From a checkpoint of a small mixture-of-experts model trained on Wikipedia.
Training: a variant of SOAP for the experts, 669M tokens, 5106 steps.
Below are experts of layer 7 (counted from 0) of a mixture-of-experts language model. Rows are named router (the router's row for the expert) and show model dimensions 400-479. Each number is 128 + 32 x the weight over its row's rms, rounded and kept within 0 to 255. Numbers have three digits each.
After each expert's rows: a language model's description of what the expert responds to; "gets" lists some tokens that make up at least twice as much of what it gets as of all text. This comes from a sample of Wikipedia text that the model never trained on. Tokens count by the router's weight.

# expert 61
router:122130142162137154158098132124103103149111182142119095066136074187105154119106183148083143165144074141128087137137117137165056163129087115130193113110147124122138101101134172110114158101196158121125152097120122138118177133096118131130127145
What it handles: Commas, closing parentheses and quotes, "and", "that", plus word middles after C or St, such as Cough, Stallone, stolen.
gets: ",", ")", "\"", " and", " that", " which"

# expert 35
router:141103123164158135113107083119164100141114132118143132186110180170101145126097209115132160104132172156130168117142135132130142108131087110103127144073150132075107143146088089154204102127083100112105155065112123122111067122103079129156141135
What it handles: Single letters or short first pieces beginning a longer word, such as s-ickness, Sch-necksville, un-bridled, r-ival.
gets: " H", "h", " m", " b", " M", " W"

# expert 63
router:120128148188122121121139118098198072097152119191141126089149112131135159108079104112133109132105122160078102104161056121146150167163085137041123155098116085101200076060148102136106113139151105121066137182145074114099101128151060112100110100
What it handles: Numerals in table cells and scores after pipes, plus mid-word pieces like ay in Wayne, pr in Sprinter, cont.
gets: " 1", " 2", " 0", " 3", "–", " 4"

# expert 34
router:167160095179171120170104081144105091104099097169114141127172101111131126178103054173149115079148127196114142088152163176072109122098054122171170125092106131128101116180128186151143143147020145155091137123097114092086132144157160156089120089
What it handles: Articles and determiners starting noun phrases, mostly the, The, A, this, his, new, often sentence-initial or after of/in.
gets: " the", " The", " A", " a", "The", " his"

# expert 19
router:118168147158185106148147111170107097160073125131178101137150118116118144111100080118104141052129069123104119106097159134129139137132103090110072097184091126106113176096143117125081095106107154121110131128197076103176111160088106113121152102
What it handles: Equals signs opening article titles after blank lines, hyphens starting list items, digits inside long IDs, and prefixes like Pro, Com, ob.
gets: " \"", "-", "=", " =", "4", "3"

# expert 4
router:105136127130121097138118161073192112091131136142144152063145141129151159150149112086084171181156178093117121072045091155169101089124104095089126145113158122112150076146112160151119105069148123097106132125123141167198141133144122128116190157
What it handles: Opening parentheses, quotation marks and pipes before names or codes, e.g. (KOR), "Kehlani", plus word pieces after a capital V.
gets: " (", " \"", " |", "\"", " V", ":"

# expert 11
router:204116087091115135069048098102087165149128080076147123207158135128178128144174091096121116154152157140131139168037131090097137154164128114153143159191086109112135072113136169143103152089160130113135096075124110161091113104144098152119120162
What it handles: Word pieces continuing names after an initial capital (I-ly-siakos, N-L), plus connectives like and, by, with, near.
gets: " and", ",", "l", "le", "ly", " of"

# expert 62
router:124132135056094113128128150132103133112148116123124102165110159107133153151193122119079128130047145111125137137080163122172096145185119103056114124127111098183106114128092128156119135111104139119112153129210143111136178125149169125151140179
What it handles: St before church and saint names, colons in titles and lengths (Batman: Return, 13:54), capital C, and names like John, Robert.
gets: ":", " of", " C", " St", " W", " K"

# expert 27
router:139172134168140078101117080073134124065127182144160128108132103106174137086107144101114128173119173111109141072124129124074138117116141104118091180114132099115118164129141109139116184128144107137075125101106086140144113176114139113118196133
What it handles: Single capital or consonant pieces starting or inside names and rare words, e.g. R in Ribat, Sh in Shobana, p in Magpies.
gets: " S", " P", " B", " R", " N", " T"

# expert 53
router:131077156118132107091134157057163135110072132149113105132106081183134138134103149111172091153149137117127200135152135093125112167114120150170104136117082124136119148087140154165070074088144105117135171151084195100135136150113142090156168120
What it handles: Pieces continuing words after L (L-om-ar, L-ope-z, L-ac), plus commas and The opening sentences.
gets: ",", " L", " the", " The", "el", "The"

# expert 20
router:119196163170134144122136101102141140128160114114140131157036079120191092116155143112204132119146064145105091099156091092069119166165095102123093112082154129105125129129096137109188121105153039066094102115128104125155096066123164119166106154
What it handles: First pieces of longer common words split into subwords, such as occup, Oper, fac-ult, soc-cer, ass-istance, plus minus signs and zeros in tables.
gets: "–", " 0", ".", "0", "iv", " −"

# expert 3
router:129156136148093199088103092178153122180151093155138161122099113113151139166075092137134151108106158099147098152129212138170155075136145142148097153124169077099099165170141146093135141123125099157135115122092165141181120116128145158063147154
What it handles: Hyphens and en dashes opening bulleted list items after a line break, plus table pipes, score ranges and compound hyphens like second-round.
gets: "-", "|", "–", " P", " M", "M"

# expert 12
router:135177128126153207126138150101067116072118168131154175137182144097067165063140122060150109095104142117126063110165143099132075205122138106158102135105069123140186152122120134118069106113108141113091129135099111155068129143159147138108156157
What it handles: Indefinite articles and prepositions after verbs like is, was, refers to, such as a, an, in, by, as.
gets: " in", " a", " to", " by", " as", " with"

# expert 55
router:152082113134159135133117109089159114152158139157126098122130183161141185172150188163152116186173119146156197127119104098135117125136194122118156103127096124071146136193065143095151105184162147109142094161077149134132142148085087169165116130
What it handles: Syllables in the middle of words, often names or Indian terms, such as in, ip, ab, ac (Ferdinand, Mackinac, pharmacology).
gets: " ", "in", "\n", "-", "an", " ("

# expert 1
router:153139100108134102163148124128084156134147162100110095128165141139138103158097150111105103102126157141116144078184164193081124109153085100104154147164071160130112157148121116142084143094091170143117121126205158164146131112115162145247174144
What it handles: Colons, semicolons and commas in lists, plus Romance or Arabic name particles such as de, El, al (as in "et al").
gets: ":", ";", ",", " is", " was", "v"

# expert 15
router:167168194125094128124134115100134115097200152151099110105207099123139117165117113119126132067094173143129133089084192118139117097132138114150122152138124137103155144172126201137101071167150112123084113068149110139105148133150114083124077137
What it handles: Pipe separators between cells in wiki tables after a text or number cell, plus word starts like car, Sch, flight.
gets: " |", ";", " ", " /", " Car", " Le"

# expert 49
router:114104100113053095094094159198122127149124077177155165103132125108172111064168174159113069167140136137137183158120113117091119109106094105168122107125169113175024128161075154116133133101144074147128125060096114107115081151139122092097169114
What it handles: The article "the" and prepositions or conjunctions like for, on, to, after, during, when, starting a phrase in prose.
gets: " the", " to", " for", " on", " from", " that"

# expert 59
router:138156102089169116124135101113110130155127111140150070153152113081115116069170110097074144180095038160110137092161105186161149181065085203113124126071110129189160160167168136121125094119073087161107162130112100123126118142087117081107139121
What it handles: Forms of be and negation (not, been, no, became), plus pieces after F or other capitals (F-ug-u, F-ok-ker, Pen-insula).
gets: " was", " is", " were", " be", " F", " not"

# expert 44
router:166118070133138190165120123151165144142079118087064148104150133119152170165175056093098150136155099165135138113184107077084093112091175167169168061077116155133091082159138202185121134126077134112123105121146153154076085184139088135099185088
What it handles: The word in and the prefixes In, ex, trans, inter, im, and the pieces that follow them inside words, such as Init-ially and under-g-one.
gets: " in", ".", " to", " In", "it", " at"

# expert 42
router:118128079070104130114107155081137106108156100156139143100136158127111077113102110119186123094130109146136151118092137134085097142154122111124121120154133107177099118219172129082120155162072171151121092078164134229108107142064139168127151203
What it handles: First pieces of words after articles, mostly consonant onsets such as cl, fl, pl, l, un, sub, as in cl-othes, Cl-imate.
gets: "a", " l", "-", " m", " n", "L"

# expert 38
router:119136151103167096109101130130114120178129165146170127116119133144120199110157135176101160084080101154140071130160110094126115101128143135182140165133177169112124114125174161155214088127152121120134097094124217153168137094149160096109111130
What it handles: Middle pieces of first names and words (M-ig-uel, Te-od-or, milqueto-ast) plus commas and opening parentheses in lists and tables.
gets: ",", " (", "ad", "ig", " P", ")"

# expert 52
router:126104155134116121139134140107132161173092099130109131162119161108063111163125098153093169167156122108108173121094106111122115122163079049114050133101123173138114114159118178177140091212121147143134172145166141118098164159108060157167157100
What it handles: Mid-word pieces like u, at, ur, ut in non-English names (Waiau, Nicușor, Aeronautico), plus commas after places and coordinates.
gets: ",", "i", "u", "at", "ur", " "

# expert 37
router:167114121116168157122094148165149118135148154091127100129118150102159096127140173101184145161096172114136172127211100123164125148108184164118145143134116167088160072132139100153115090193140153171107126139131149139109126135120149167124159074
What it handles: Wiki heading markers == and ===, and heading words such as Career, See also, record, list, Albums, Species.
gets: "==", "===", "|", " a", " ==", "um"

# expert 39
router:162133104141141175122151164136120091075093205130173139117125176180116119119133133161121103152075142181114184094088103154112147086170135139208088155142146138149135146136157094140092134152084181081098133135124105073158120087128104099122098089
What it handles: Accented letters, raw UTF-8 byte pieces and j/ij in foreign names and scripts, e.g. Hüls, Ploeşteanu, Kornelija, Thai, Japanese.
gets: " ", "j", "°", "J", "′", " j"

# expert 32
router:131122078127130113139095102115171099092146129114151114041079083151119093063132105112165103160218189130112132121147126151069120141158131162112080190122081104133115195086096149127105146144129152134075121136100101055109065104125171109084140155
What it handles: Single capital letters beginning names or words, especially after a line break, hyphen or parenthesis (G-anon, K-ara, J-aguar), and Scandinavian "sk" pieces.
gets: " S", " B", " M", " D", " K", " C"

# expert 6
router:127090074127149125078226130077122112180093139129139136161167132077179114106142119117105123090132203119128096138115161171130105119063086221127097089123144051152126126142154137134140130138165071098159133196167098124132150104132130138142100144
What it handles: Ordinal words and suffixes like first, second, last, th, st, rd, mostly in sports results, plus some mid-word pieces like oy-st-ers.
gets: "th", "d", " 1", "st", " first", " St"

# expert 25
router:073168186116098156122164058111156150164157151170139104129115116138121166153109085144143130168157136137114114049071092116141178118181156089110104081063094138143174141109136143130204130166142138119188162130182089113119154100122128063118143141
What it handles: The word "of" after nouns (Hall of, town of), possessives its, their, 's, and suffixes like -ic, -ical, -ous, -ing.
gets: " of", "ing", "'s", "ic", " his", "al"

# expert 36
router:111098144099131095138125150206096169059190116123135107127131141128156153112160077132062188103156145125114073190147116188089173160148168112085099140096124115098105146152034133083121178137155124168130127077104147131145174173156080165135078159
What it handles: The words and, or, and line breaks, plus short pieces inside words and names, such as bio-av-ailability, W-or-ry, P-ov-ill.
gets: " and", "or", " in", " or", " from", " s"

# expert 0
router:147085172170134117102104207110111117215132101146141173118140092086097119109127116144063106117107138074131160143148101126082150082106098126138118129144079138150079115096111121134139112156137133147081088115140144163095091134143154088093098126
What it handles: Prepositions and articles starting time or circumstance phrases, often sentence-initial in biographies, such as In 2019, On, until, during.
gets: " the", " of", " In", " in", " to", " at"

# expert 46
router:103144143127178124091129110146158084093118155121151079136074070104132125089142147153114131122113127127113132150082097110168145096104134107118143134178123146160152171137142085074159148086085120145108136159121122131113088148128029161119148088
What it handles: Closing parentheses, brackets and braces, and digits in scores or ranges after a dash, e.g. 8–0, (W), formulas.
gets: ")", "1", "0", "),", " a", "2"

# expert 9
router:160111110169139134133129100077111129122094214154136205073083134096139121133123107151171134172095114131102087203108181155168120050063122130095094128136221157084138087155058123126077116133109113167162077151134119124100119071169108113083175094
What it handles: Opening parentheses, quotation marks, slashes and en dashes within text and tables, e.g. Gene location (Human), 1956–1991, Wanamaker's.
gets: " (", "–", " ", " \"", "\"", "'s"

# expert 47
router:093104140100185109151177158083126148172095119133107060106095134157121137105197123074153160068080076105136120184118111132151145149116095203090129110122098113117189143122127127196109129072145108113165106156098052103161109163124172169131132160
What it handles: Subject pronouns and main verbs starting a clause, such as It, he, was, is, were, also.
gets: " was", " is", " he", " to", " were", " He"

# expert 58
router:113096140137196118094130157150122128094134103166123129168151146113160111117106163144124114059157160125125173134105079104177130137144131100109166135127110169181105156149207146166134162176146125091084143098162077079120146157167164137143137115
What it handles: Word pieces following a capital or lowercase T (Teng, TA, TKO, port, Tronco), plus scattered common nouns and prepositions.
gets: " in", " of", "O", "ing", " O", "ation"

# expert 8
router:136145094106138153096157135133127138187106103143063170111098105130127121188139100160147076144148117133149131206107133115084117160130135072187123115169126089156173125132057146078089095161182166105141145180168141123119102106059191105114134155
What it handles: Word pieces inside Slavic and other foreign personal names (Łukasz, Oleksiy, Kajanus) and the pronouns he, He, his in biographies.
gets: "-", " he", "i", " He", "a", " was"